From a checkpoint of a small mixture-of-experts model trained on Wikipedia.
Experts: 64 SwiGLU neurons an expert, 2 picks a token, a sigmoid router, a shared expert of 64 neurons.
Training: a variant of SOAP for the experts, 4490 steps.
Below are experts of layer 5 (counted from 0) of a mixture-of-experts language model. Rows are named router (the router's row for the expert), gate (a neuron's input weights, with its number), up (a neuron's input weights, with its number), down (a neuron's output weights, with its number) and show model dimensions 0-127. Each number is 128 + 24 x the weight over its row's rms, rounded and kept within 0 to 255. Numbers have three digits each.
After each expert's rows: "comes before" lists some tokens at least twice as common just after its tokens as in all text. This comes from a sample of Wikipedia text that the model never trained on. Tokens count by the router's weight.

# expert 114
router:137136130121173054091111133120113103112134105109143177128158178157133136140114144121099102141100123122120165145110117138180134129140130142155141082126146148143153136133112130076108095133089136153111132138125145139130152122121137145170102163148099147108145134135121170128091133140185052163144107126082129109140150105124134098074118120117157138125135118108120142083129093119131117119124
gate0:104093112125108131168151136112127102119103111113135128114115128116132099126148120170159153124110150134143138143142146098096107106122123172108124109117081124168136119101149177197115120126143114109137151092123092102147146069144139070118125102135189114117125138115126090148158145117078153142123106125118090123136121163092113131155179159128122174138124157123131150165157121086129141115110
up0:131110116136103111151103095135111157153084109158104123156127127053100139110127122137096130172140189138101110112122138134117098091140136106107110114168102111099105077134145122136152081106144051118132129108153161105126119117113165110118127131132158102131112135116107115096141114115135143159100140160159164168162172121125148141105110100148130156142115151108145104140105092118156130142134
down0:148122102104164142083096148189134107102142157161097121143144138141095162092098137096125102141154106144096128093134124184149114159138156116126169132138119101092133151141126133096125105108141106139108135147147199157113111143155139166152101140134102166109115120124098160106103155138147104141159132183109124110149144089152117132136098134098157097089155103133109129112103138136128139140121
gate1:095145102142119085192145095109127118159083092132175133115127157106089159096103104151129116106110148107147120120082103148129098090135155131110157133072133135148154109132075126104127097126132141143159158101131133137102137150145088171108133132121139104106083129114123137145116156145181095098123108153086097133150116152154119143112117138138119140157125160120161110142149146141102157116110
up1:096174115161120119134107112103096124129088142116146143127109147189142165157154079127144112214172151157134125107113128142130133122112134131165148138168143148103090149152100128142146121101114113103117152112155138123104105112139143141156112115112137141170071145147115109104114126073159148113120074116080137150142146138114128155117121101135153122139108122143155130118138095129107128099094
down1:148138107182160133136108163182120092130102116148145140136082192119135150084099132110138096107146121155127134104091138180142106122125094141145142149137139144123151120125089141142097133093134140104138142161154117112136164116123171116132117120134129091172142154131118125141097155143141120113146113074144105119159126090105138109117144136155153114093108153153171160186150113165141121129104
comes before: ",", ".", " of", " and", " in", " are"

# expert 119
router:094148137138122113138100140123125113089128112114124170116146146121138205080143160104148126143141147116152111117146101114145139109169105124103144136082125135144150116141169128102134150132101112130141090103154129096135115129136119156117116165133130082079089185166119163123073125122162134135113118111121172096105097099102134105120094159130166098130168160155105125116147096126144136105114
gate0:107156121106106117155155101163066127105155173123125134111152117119131138068115152131138112122123103128152124114147113106147132142127138091094144148125147127128144101100145151092140104095088118078153117138143127094114128096168080142118086113199131110130115084137110166161089117161125127104118108124157116105116119094115109110139124130130167147126147150173086152132121143097145142102099
up0:152124129100110118096142130116131107167108115193118094145120133108080110127088107111103151150093149096105080109147137109096102138128144117131147114126131138102084122105132119150116141186103163145143141093127162175133121139137131138150134128162135162108136153122114132135148143119142075105139116148141175149153143145163158108127147079154139108160102133121165120176112140114161068120140
down0:170103119148154110166129114141103101140096144090120135102151105139113108124130087139125105125126095132085111110113125140103120124104066124107181114126110159125135130162129125134124125111139149093130090147077168064131143132111119170131066127152142057123119149093122124142140117165154096132137076137121134126104123127104131155132141139115136133107143149153157164128096133125161098162106
gate1:122112127116165127133113164113127110127135068108105136113127119159086146109117125130090163133145151120134118109118151090133098099128110136094114153104121137087180122141098170146114141107154101121140120105176082146157174112111097143158098113099142120147145149130126095124124081134194097095120126115101155122073100124099101130138121131120113091131142141111108135151124161156107133171087
up1:126135089128154104140128102106141142131114173112128164136093121173153129138155142099080088106115121126146066083100096151087105118125118136094156145134172134142084174150156126153114123136130127118113115123134103117155116103124097143107146109098128123117179140118144135120119159136127124117132113067141131170149143181117122116099126087118121145139160146138089132136149151122105109096066
down1:128120154164132145130117157166172119129134082141127143100127122113151101172121106156175115105148143106098117083160133168073164113108110142131137154116103151137072100086099112127126112097115089100173104150132146116121115130136135131135058180140117128142153074119152135177160163132136112128135138120149115114133133100111147105172140161106126138151114120107149113115105128128105129137130
comes before: "9", "8", "0", "7", "5", "6"

# expert 46
router:099138158137116114146105168165090116108111070081127164157151120146139112122168166117119100133160140099104135129130135167135122124122098168145117097128150135149125141121148152098109087174125168154124126148134156089108138103115154159105120173123156113118116152154116128127135099128145098121121109087090138107136073118135106117122135151104133098142100182129137170110168099109149090124153
gate0:136169123173151125132118111104111107153113127136105147135121128126118105110144171108105137127151148165143136132116122148134133121159119127125105085101125129139133154143150185108167124142122119205135124082167123075136158146165114125107103133140105122150159131123148167201177118161115144131162117113140087101123090161125124137156163126122118107143147136106124145128139107131143107200129
up0:141153128162106092149156136148172127129131091171108190124127152101139079109121180104116164118091121156151107142136140139120146103111106144137147148157149160124152134116145127138122175142139161152098147057097114132134134111111126117096139124166107108152114152133110133184152130122126114083141144099117113110106125112127123123107164126184129091140124146104153081142146137093129144159122
down0:109119117135131159164120122178149121131121127139103146114162124147084141122091113054137115098146120159106131096158178167116148115139121145113132118099129158143114141130110118140113137159141145138153146133146157111144130105146162114101050079137126117150142144151139112131136159093120142131123079137132116108158145134127155130099163121171074102136159085090127132151153141097093156149142
gate1:101128150096159122114140130152097100112089096107140137117153110126154125099145115183122092114088117122059134121110131145137113123119138155118133138090131135130107186119098114126091126149120166087173139127093126099122134125123126163132175156118147134108114144136117147124125125147145096109141161145104101134109098155145132132118145178104167105093131188120135150092133103071166122106152
up1:132129087127138137130101128123132127102140163136146127111109095111103164174134120112124167138119144139124109108120129084068154112125163139118169161136139105102142081144145090112185127130150109145121145107135141157114118104146076134112116108139122154094098109066161104141104097119126151123155096158172121165155139131113113145136090094139102154107169110133108102113111093176124135154109
down1:117137151130143139141108148128109117172116096130166133128104108117109175106087139099132130142096152153144064162122076132138084122140109148107131111089118159127161085143093136157141112133141107110152152133170098111123145127151181126143145070122131123167130143138154124131114170133138116106083188155158105099135106157127136095102106132150127133086139139140135164151110106116104121137115
comes before: " of", ":", " |", " by", " for", " in"

# expert 98
router:128174123130148122155090183138141113106111160116089136132128141107111159104115163142129117137127127138155124114100118116133132118137140143132088134093137143151136065131132115051108150110086165146143152134127148126137114128118147161137083128100132142135135095114139162146131118133159141172090140114094156116121158152075149119136160126118115154071140190124114110156121109118126087076118
gate0:085179123148123120090117122144146150123111149115117173140151105095111115129037175109130153119167145122096116124116081134180147106151094188121120112148096133158122106114121170124136113106148142141145110125151097088130147111162136126123111147128133117177137139139141135176126128137143149127123154140116096131124159115087077124144152158115138117144147135094117120121145151089115148139109
up0:141100134136089123163130114166121144140150107115179125143150129030107133085135166113110103111119138147120090146152100164122136101128111102131122100145136145140142141110126139108113142110122138146144144111150161090168156114134111144137139086144130104145111163137113127098136139101104121101154119152094163163156118093103101121090136115137122085158119093125098077144107098176111130101128
down0:124159093106126106093142125135097106121138145100099144129161141124113119102111122136077134130162130143129101097124077114109150096168120147149112149122119150063122153179156126126110122113128146074155119136149129106106088108139100151057137120128171124157111138093092118120117125108151164130131127156137123108117125125126136171111112134161130134091166073095116098157141127159158130106101
gate1:141160111144174079126136157175148122098109138133132150151100181147137141137159085114114119115134150130079131094134108097112118130134119201110124183099162180147115163115165143117156119138129130150150158100143094144134150110105150134155109105143103135152109123087140140134128101146129113177122125110096169104095122116103145148141146151105137130102153135110128159161102118143152158112119
up1:129078112137133133144113116146125114128140185117113087092159113129093099143127168132114113145130114141178118123113103145141134133142176121141145128182130089134142165173134110149120118162151150055107100158125133143072091126115097120108134122105146127103108176127077125176122134163098147097140118113132142163123100140110108126146083120127137154155129141154152149130162133151108116131110
down1:125129151167134117127085172112116130111110123121127148075110151118198171121145109148134094124147139141146133153106121145098083118089104140128133118137122150141099114132099134148155151160106126147153187143105130135102130123148194154134098125159119139123145138150119143150131170120164080141125150162150172111146128097131121087092116099161110164126106101168153132127166134162111133134139
comes before: "s", "ing", "\"", "ed", "t", "er"

# expert 87
router:087156148087106108143105161104121113088116128098120141119164167148106152133118145129142112146150144127150123113092071118136136102127139144122135158105130140125181112197175142061151133114090164131118093122140170122159143122113149139152118096134142137116120110149141159123084125131158116182121164065114145100133126146142085153119128119129157143157112130127110144108126120129158105145112
gate0:128095133129133149146136111100149131138135120134152107125096124120129110102130125188139148126144178162097170137134109122180162102129150119090151122084163160139081122077165165134132124141133107118154091080123121112146143113133179155118119129113105111099110152101154149136109089157154135127109132163174148146178133148119105089070149140145155111150139148124102143115126122128163131145142
up0:126134125172072106124113172118142143145076128160109075093148119122113127155139123097112129109099120128129088173109150080077131132171135149120120107166111121131165137149148128142127120080103092142159146111134136161123126132145129135125129128135116155131139100072091117138157130104114105097148144096113128127142128137152098129157134099182116098118136151127134114173136125134068162087129
down0:145139131108136114159128131161165116152114073157132108163178171129127085110149147143135116144151123100151137097144121143132133172148131155172109112114175126122126089138138129131110158110168111147136143138098135113119150134111132195145133136124143092106156123138122128110112118109127179117100149052130122144095152115115084083115166136113123132106161123096145114064141123151126120139150
gate1:120135135132166138103157180120116107146119114124070147111114144130110128122129148126072130108117144143124116115147127094146126150132129168132131156101136103133131117135172172082139107093116140116157160177125093102115093128118155149159174089100112136161070199139131133126131177124120110171149145119127165130131151108110133116120168167118112149143161120144127119129117093125142089138097
up1:136148101139102118132122094147160107134087123155163136113111103084122085142150105152113091153136166158151078114128111114112127116091160060130130109138131136127108170133132127158111155144114122110129123096144130177142134101148117144130113118128148081128118130130077116151069111148109106055115160155133142145147114084119127139112108145110141160144117135117121181153151128115132166104141
down1:128140134146137103115122168141106135117125117122138168158099167113144116044118107134084104131109150107093112132134139076140139148153149140119093132124140114148127122110119091149118139139104142107160094093119121118154113097115175125108111128135121126127122141124141113141079130131141169077131151120108149125145100119178148137086120150128107124131207147142131129096164112164136136190165
comes before: ",", " than", " as", " in", " to", "."

# expert 76
router:162124130122153110109125147142114107113132085116101189135138130117127138136154131105110115124119178094092132129085115168172119129136129143138134103104115118152109070131159158082116114126156180117123117169119144084119127123175141146155133169138152129118131184131138157137095090118137074116149099117097166116118112153130079098129139169112150100131129143089128129111108124106163141131112
gate0:146134133154146124143127166125128163139124137146189115100127117072118131149130103131117096137193105138147120084152113137116105090149123103162126129085130110152130113136132142123090152137116106105138099108172091114131119099136162087146101146127134079117137117127126111120092083140147172105110144134149155126119124138113085100146158146148136088115188128100142123125183094122159145115092
up0:133137138160124105154095088115158112132149146137138132146133107116103123125116124148142130123099150135118066158112102134155151176163152162120147121166148151132162150137137102173141085092144158119140187122143116123114158124134069130115115080142114127126133118096109142128166156214132108127133166147110104148140118123092139094087089167134113147127111142154127144121135113162118127111120
down0:163107113114136138119130139121130145118157084078128120143150136101133122108128154100130105146125139152099102154141088127145107135147116148136116181137162138175160153117102130149161100099128171153182178117117176143124087131154146177175096137149124145106143154114157171121149139112109115108136142136119116109133117132115081110141074153139160082147123143114138140121127079122138097128165
gate1:136120120102147068113133212112135144149077156143098107163104127125124136154142131102135112116105159133112095135086142117097110144158120156127169132059153145142134132119122155124128112120144149129166074135142120102095123096117120148121131136133106126066133114121139106095143146117134092097171140180151162098125136125143103108146156139136121113143132157108127101125129159162128171115136
up1:124125139137098138135107061142105060106124118164138111079136109150121128126154103114149125133101132148140123116146146115137156104138159119138151101148125132104113187117109120159132167136156095094092162120126068126156118108132143109132137114095172150107087160124053118147133131125144127129134137118136128120118121131139108143113135134110099186125107108151095115091136088140150111146072
down1:113137116105104109118103137120119066069111114100173087089097148100184129126152133125144087137117109116144105132191132121126163096151109115116108145143127120117135150139121115144118193122129127131142158114096150141144121131118149220140127142093153115102118154122132111121145135086126155156064149113112129122137134130127134143108129087124130174131096118127142126134142092114126141143111
comes before: " the", " a", " his", " an", " her", " their"

# expert 104
router:176094136088110134103099152111122104135151111135110173149127132149124155163154147131107123152132112112144119108131092121096159125124124134101111131059117127104143083163140118097130084135125108163190085114175200127121095109135172143117113141136097127097126116145121157125096098158146103140133109082123136110103156106124122115147101147096146141139158105126097149099144139116140133147133
gate0:099120148107149141145136158084172144124108145095152136127117127117140104142099151144091145106153121130116091097129143107119102095180097125111126110139134130124131125131163154134124140101119159165117087120159137074106144140128187125106144086162124092115130170113119146142102092154128153179114151155121126141126121120138113093096167146109137158155166105115137066129174136155163141104138
up0:175083105141063102164135140138158180153158126168136151101168138095124156110121089125173109160133145078134126124122112124106177112145138121136129148140187125160158098138158109127134147142091136130141163139133088137150130136101064135117153101130135132147108087116091114125147136130138149111112118143113164140152094132106135117127140133179129114122162132164155105140126107123125120117157
down0:118110098143083128124148082128074100132146104112111116132138108119132138130140152101145145159156163092117123105109129112084117113176158118142159137122164151106107105168109153133111116144141106177114115125111154096114161136119112133146135105145122112103143206145158112124122156126170114126122100101142164124111112110155074088107141142145111133128160083112119084099142092134134141163160
gate1:114129116170168089140145158165099119107109174168119115126148119140133138160124148112134112135107109168128126097117149143122119116141123127096130148127119154100100062136181144189126106128187137124163114110162089145122128135148171147099139111131092141161101156108116105160130156141161107149144130163119118124152111140164096139113111152111113146129121114119126080102146148153087113098090
up1:133134125155147141143188105150119080103126113098097145130147106132122110102130135122124089180145175133113078078134116147158131141139112120149137114135105096133139197115089096151109176166118130110131144116119138159131127091181155150131161116146140121122123150128091152133134118140089164118118127094152131168103162151156102115107153131107130155129114133103132145122114163139122062121128
down1:135109128136152115197141159117123135134100112115166117140090107113109138080145123132158108124161122139093105132152146137147160115118134105176129121080093131094154132118113147157143109107144145157155129153116143162103129101134142148158128131169138148134090132138123119182154133183196145151109144098117107119144112128107131150153130081093129135167091142125123110157170150151103153149156
comes before: " a", " the", " also", " an", " not", " used"

# expert 120
router:123156116115161090109079149146098104094101120107103164111158147115131119138165186142123097114115120106113128125130122105128097129156151156125106098113136166128128139111186167095115123150107142127140122162122151138092173096108132159156120148148163116112118150158125131105102087100134043147128074087101123106128120134108094133142139140100143166114109159113149121121119124134154130128137
gate0:131118138090126147133106110151138095119120127101124161108139138084152132131150156155157137164178118117108143124160119136114095171124116142105060098117121136132111120121170110125157137138123100127133132086158156117134109073114093131111098133152157161135110100123131136174086170149131146110097155171096107047149120145116132095123158126149119166146126147118157129103156144133132101153123
up0:102132108152078122134115154150150172167128115142112111134127085145089117110105128128105130067122138105121111080108178129119176118146194139120180101158166147106098111122125106135137114132094151114126092098153119123115138146132118117135115090110146119106082121114088125112196116131125107125134136113163148117118144131121153138109131127124127099116160156169103135106108078142094129105134
down0:130153101166136124127147178149108137126090132167115169104141110109147152085128153143132127113105134125134100072157161178122136101167106164143140083149134150104168119157107114113112167118140128089128128138142159103129112104116117142117102202161162126113110130143144081094170124145147096138132150106135105110131119106125092144160103110147172162127133112142120151116096144134114097141109
gate1:098117142166151067082145147128110111142115109171116124123154164103119119090194116122124103105111129128112107123110135118137097111132153122139089120114165156135151176151166147139072132136139149115161100126127104148104152142124093132129115133158124120127106136093101124096118130119111128141137125102069128143127115150122104122116120172072138176129102155136118105097118094143094144094077
up1:118130124113106148171132095149129129116128188088172149095110141144160125150104126099092113154146175093126171089152139121076169120129121121136147111132161138141106145153174131124154166134205151110111140120166151124130106105129123159112141049139120153101135151116143140125116123116125157108107161172131175126117135122128140165132117117141109122099133152125103131125121150100136122146131
down1:088110114146138146129114153117138068183136140110157109139100147118147138116151123131162131150104122138162111128091165126135164097166146122130087131129116114121095131154105104140157103074133111143177140149136139109111127092109110178187140117137135132116091137122099101162082169118113148149089121154109141136177137126119083134086108120145126115107135107131131113073135136131098128146096
comes before: " of", ",", ".", " and", "'", " in"

# expert 22
router:167168157120100152128106126131158123155109104139128192112104138147157123141105131149120112113162179098106104129065147125120116106138146165110169154063114112101120100146150121099127111117140162148130106144150169116120111140133157162140098129118131150135136147143115137130159092124111093161160148153055121082119097117094120150147137140132147144116105155123139110112110116120144121132175
gate0:106168133142119130095134138104169118109123133068093164117122129134156138097097144093156107142109141101146095145127131180119173112150112142103146171100151164119099150109124135118130123106111101165143122123176074137151132119092128097133130127108077125099111135141110162129136115137116147158113120134171118089127144159117103064151135138098121138178127132113118083117172135102153132114126
up0:129171123173126131138124116124158128124142132137105159127129107124144154129118089111104094127134144101122079140107136135097146113130118182076163123177142147116113138157175154083138156137120120169164151124139124147140108150122086124164139078132112117134101114094102153134163131163105136130115116168139164116121122147110109077147124114105137104172133152136149075129151080147136110126181
down0:120099139133109124137126083124114120157131150105153113124132139116068122140153136185104126111129127112108118077126153138113118157103107122116162126158131121162095101130088104134135130125137117156128184136114146127110182157129120166143143131131150124154100174129110143068135126147162127135103089159138108098137085146136106093127131184133117127131107131131176091067167124143114095095137
gate1:121124148129149110118121124132134111128104099099077128100154127139168131108116094127076092111126121143116135092120150138110055114141127161131136164158155129113167134125098167142119103132151113096142114113155090126134129123093123178081121090085097116158115164127114128129124176153160159131142115147093165163152127127104101116146096161139142116133099104148105088140164149163119149124097
up1:107121112119150186153124174134135100145114192130147118116075128151093128166132130091142137163128157117148110140131095123186204137132121103118133147133120157124127131132154107135139149129105126133116132117140154129098128126135135145168192179109124146149122095115132141109148112127167153129116151067154117096144103130108142107088164115115119136114118139158148137125084118128111094102102
down1:119128092147123113146120174146119070104095116152076116138094128084146127115120128121143081147149121132134113152118091156130106112104145153148095160127163194132143079158096119150112147090137081141158123108149116142142167113123140101127126161170110163128138119113147127130131173139184137135142115094119124133111106119137117099125121138186146143135147133131112098154145136139127146147069
comes before: "|", "-", "\n", "|---|---|---|---|", "|---|---|---|---", "|---|---|---|---|---|---|"

# expert 122
router:137128125122095109128080149113089113102129128120134154105126130152125160118147163122146114148138119113147125134118124123201113091134121171146121126115131138140140102141127138110115097147107136123109120115177149127118155115157135151121105155169135109051138128115096126138090125113147129180104123100109121036120140104102125132095138110090138113142133132108124155143138076062148148134089
gate0:129142108065117102107138152124138132115134121124090173101115120133154112118141184136130145136143084098136129147137099129131128132117151173100141166083139112176145094102104141160141101142106150103128099111184099097146169105138137107150136153171158110084132127122137158144110123158123149164141143123163102062125131138114112088135147102087122139153139151144128138146176115119155131148125
up0:114144121185124192137106135144128109138129119122111106125137143098086100105120097146138147119126155145144126139122137166082122104150151105149138073131145139113092150096112103101131137076130117136127146120089184123126160113123135131108115085088116156137116167130128125134155111158110142106144060138092158139121144134139189146164115145170115112126124133138120095138135156120081096106156
down0:134157109135151115137107153110121100139144069135100134150102128144133131117111122165082142130126129133120124085130130190142156120120099096136174115134164142108122136165116133130151096094162095111126096117107208117128098142139135205162128158107140130136107157122180155135124096148142184134146102107091152132091094135125110132136111153111160110131123138118117128153124102132100124131135
gate1:127116079195178111127093179138177094132083118080136161095134149125087166085134117111124086115131156118119121090094127111096098125123102151126157135138126113117154139131178126133090141118118132110162141099126137120118117079138143127154112140132115104162116137095126133070113125144129128144140149112121154101133104090120154121129129108118123100095153137152089161138149136110097136154139
up1:167113177182144144122172095130142137103130156139155126129149115116084119173123156116121078143134176129122143138092099143109143134144118106133134142178122113160109181135145134137142150130130112148123140148148131114130119093111167139117116082143149079129101149122105106101119125106141129113134113147124153134110091141159137169146097147121145154159136125113143131146184074168099115089080
down1:104094145160139144100139160099121096088086132105109130114089140151122138158171110133114098153149134150162147155114131124138132127135129135101094140113141159163138173115101105178139147129124065145139139136178095119135119109126095155123092123137119149165117128149099124134124149134179158126105148145093140116133077128133105125089105129150080162163103100129162089111169125136127120108101
comes before: ")", " (", ",", "0", ";", "–"

# expert 121
router:145161146087170118150155115106105127099092111119117126154159162138102156166161147140107107141170175115152145119104104094163110134113123137107142076087132145092160118184134146110135118103154157149112100169150165137127139082133132146123146161105132111134144180122117116145078096132141093169129101121118149096152127126143119131099140117138103135115104149130146116130155104115129092095096
gate0:102145126107117101132177134163122122139113111137140118125141137113145130116121168124143151177191172134139101095142135100153138145150114086149089138089125138124122163089145145122171096094134084145119134139137138110141114145134118151125105151129110112132141156075084158115105120132151153098183116149127102103129082109119073107161121104135117153133120123110134153133177151115130102128065
up0:128135100164148140139093123088216132139128108153125168112132119098076116128090113150152124093106115124115089154083146146133138114159159171094127108156104137139110114130169116156124126144144118124136170111128119129149128105111145105175139135143131124117127135127134095136167152154102081102159188111151145138137132125157168120110123128115117086126107160120088116137151096162145121144153
down0:131151092152153135104121149146142106111097153099147145114136099148122145099108135116131119104118150124105058126166160093115154098143096118147149148153105145125169147144083170139113146149149114062124110137132108143122125146104143137120147154097099159099106168094114148149118109146104122132111164132154104149151123104159092126125119105165132085137199153127143140131099124143153091137161
gate1:104103159147164113167129153123074113141091120124137149122119130081118121109168077097087117102139133176134092126151120130139071138124153114134116124074146118128121116128174130145132121084150150140141130089102113182131132124124112171108121153136102086134104149140104119100136116142153148116173104167105147132167109126135174133125078118105150127116136107148138086110136104125136152104106
up1:111119114133139150090168125087136126146150132143111168083129122092106143153125118183132105144106142107158101058137106118125116123126118117114159122130118121134119175104118111136169116156106109136129146109121152088100101079135146094117147079110146145094100143113069133109121139113104084120141166139139122161112141153138146146123096116131139150100142136111122141204116103174155115115118
down1:161138076162108113134118155126126148118131122169125094115088086105144135125094084124163093127141112162123191144080131123144092146117154146112115099103068153157141123080137109162098158120082117145110163147139112134120128151135161158144114126116139099141109132151102141153137150107130158122098106132094134122157112108126119100113079135177133129170115102136114105116090130114114133104110
comes before: " was", " is", " been", " had", " has", " also"

# expert 84
router:142154111121139098112104151110116074123135104097094104137139127113132125136137174073092094165167105100104104141124093144115149088114129115149167159112136123114135104158121117102136139163108106122149085114142141131125099156132162143119123166148165128073159127125117147135125152121138130162136119136131149105132096087069122119093131112153178148147138179150142113143121071105138115150105
gate0:117140134156172170146145106105162123105103158125105135123140133132145136143128130134126126135172158123140117118106091134120121140112163090111150144104145105179139098091076141150110087141119146141089132095202105114148143096162160140134116151138149134153127125145102210162122077144142151164145112184095135146141116122113106102106135124119165120139151152149113141148119140111136109136128
up0:149129132105089125122131077144189140106144128137117140112161138081155142121121134105130142144131115095133107151107122130131126113149095132150132133166183116144130103157133105097146144106071147173206154146124169135125146112116114117117129116142151130098123137132196143150115098176086134076130095130126149122167121110140159127121152159125124102130119149106152143123150107172118091114130
down0:175079091086136124141119114143086128139141156102108147144144122111056120119139103144137111117127102105138105116115189157166092140164101135145145119090146100101138138120121117113119137105176110064122098132094165097137130117118139151125099135111148094112133161110145150126128088142146148169119109137122077149091135161167135107151114156119148144103137138135144147113135099117110115132093
gate1:144106129151182108112128142145119101115139158083107117124151145137088139077139097106093112164157139135115099152116142093099114111136098157127122170148097135154095085107116114127130121123137150123181155152112077135116114077136146159119101107142124107115080116106138106130107145169147128155165113142112153177146090116084123119134096099105138119103143133136150077110153125098136146111123
up1:147146098127093100110101127130091084134103112129111132130132139130105131143131110139152153191152114099145107140104128155159137159138136097080090131151126130152121152121180160158141141129106099150138123148118136155132113027145105149119145126110166152100126138135154116109092148130144112155143123173179165117156092137107126124142106091129156120127149159119164107118123099117123117137088
down1:081143120133167129091110147153075129113109142162146112146140119115099139130069154144137108155134107152101111089093129137135102170092079103142159122152150143124117115093086119145107119122127146113149153098141153129098126118154131093132091110156122113158131152120120105132138182131204142121087114132153159152136104118119103162125148145128092129141089143156147136160118086135126125110104
comes before: " |", ".", ")", "–", "/", ".,"

# expert 58
router:108145129143143040133119121130129119135109128134077168106148128129132132125149117143132077105103153120133131122113128121116082094113149169117088133093144104131157113134114146126133126105119133159146138141144131113109145112098150146100139159156100082148162168131095165130104109118174134143098152116107164108132097122077127095105107139134152120087151143124118105151159080125189122118091
gate0:116142104122142130158129136099136131128111127134130181126074131098120157146122147168121170176134125112114120121123152130161123101129102138110145120161127119145052145096099145164140094123109104151118132137138058072097134121146140138139113154128108111159128094145126132167149136146088076126091152108114117126121072152107145162118095110095145123124153103171116106117166106131133144145123
up0:120093107102114111153100124149155141125117149160171162138134159134118101119130118143102127158110147135118125121116155136103135125121116140172156127134150075143119103127121130194120159090119142143141169138154096103124139103097171145135129068134128135134114120140106123151124111180122081086120147092133133121117150157119157130074103130109171127128117161189143088123114065128106119145115
down0:085135125140136093161119160110095068148106143109133130155146119139097098137132152092172128139116085090103153176149108171116112137151118130054129162106163127112135123142115113124086116114140112137103135104125176088129104144116148135138114119133132123154123138144140163121129177137149129109157127165157114127092118090154128120158165135149170125101149148128172146135163129143114095100134
gate1:110152136147120110111159144136161112085151149081092170133184121116138129118142153096119092162126150142132129150146125106100141116113144103120152166097135114130145123117150103144138144122119092143131105125140112117142133101107129116161151138138131132092089136130081138092116142141157086141125128103084132139159122130136141071088089117099074141079140157180095085116140076112112126109146
up1:129149156140161132145100120130141095116102137156121130083150143134103147127142136129155089114119128120136138097149111112114186151133173142107134098180109093155127182139146121131145166094145125108100115183123129111180092119142109130131126122143161107090086152170115060124128122113143120109118096150121093153119124104117109105138096154124154135142130163136116123126111116138079130138063
down1:045147156130103150125082179108122125129152093147110124181070141132140120128138142102115081152153131148171141106126120135160130120102113080141132119116123177135134101136096114113117093154134086111146116117153137128142136140188134090107092176129145118142163110117144137104137160102148117149131144134086158132109121072136120128125091132133123095157107107128117133156116122143122136140111
comes before: "9", "8", "7", "6", "5", "4"

# expert 10
router:118134128135122120125086142127109117145154125107096127131131107165150118157129152104127133132114146141143082130100107128116145125142121161118137109134143103137126146123157111118096107142089165145172108161121171120095151092103135150116132160076123079099107137132087108097101132144140111117118141112111113123116115114117097079146155111141185105185130157180111128106194111124182096092106
gate0:145102141135121140114109112140082112111112142109124151120112104115089098157139130157121086112102122121146133160110084083129136114160178166096110105127146086147114150152098126106103110120110102147100158098163069099100175098129132124068100121123128134145120139130113157143110120126102137151122107154102122112143160136116144093110186125086139114130148166129164146154111093160154120122097
up0:151130105120132136137095107142114138200144120151115110107098132103129102147098101172116109125133154094135136136114119131109157120134144101123135100127158119133095135154180075101109132103106089142124177081095159154142109136116146130095097096137116131134123100116104162127169145150124106150114158131111177120167095090132129111166154104134144102157099158130150111136142116185158107135099
down0:152115145169128125138133126115136131133111094141087161149130160093139144146159114115094157092105140101095174140101134120164115157131107123134138109110146117135124144157154202116135126120159151113114103096137116086119153119137133134140120113154108111126117133144152112088067159132161130129163120142139136159138107101150154197178146134125158134100120144098128149135069126111143072148149
gate1:079114109187099110181161117123101115180095152125105131140083141132108159093129112136129088121112164111106099090153173132110105126120154141097150164099090131150130134108134102130135142150111157125160133123122107143136134130154090174133139142144149133168126110167098133161103125101160164143094103121111153131119095128093154142141123116100094123147071132108107109130161128105112132124130
up1:127115091180158146181158095119106123107147150141125087115104104137129157094127127108137081120156147140123131124093122133109159125107163105116100113103091150146103184143128099157160117137102140097132128086116093123159108133142111139097105129178148121132114130111105155128131126133109199119092161134110163107124141113115087182129117140129139103111089125096166098113148135154142118121112
down1:085107097194140131130098144131156121121126156154134108137144146123135098134102146122149123161161093176115134145123169143152098134120139153132106117134105168089143147131088095115129109139141125115149144097122101135153110118131119068124135120144110143158156143117146141131185147160172123076109125102111133144114121100112119130119171105074086135114170119072133097156099124129128125130085
comes before: " a", " the", " as", " to", " well", " \""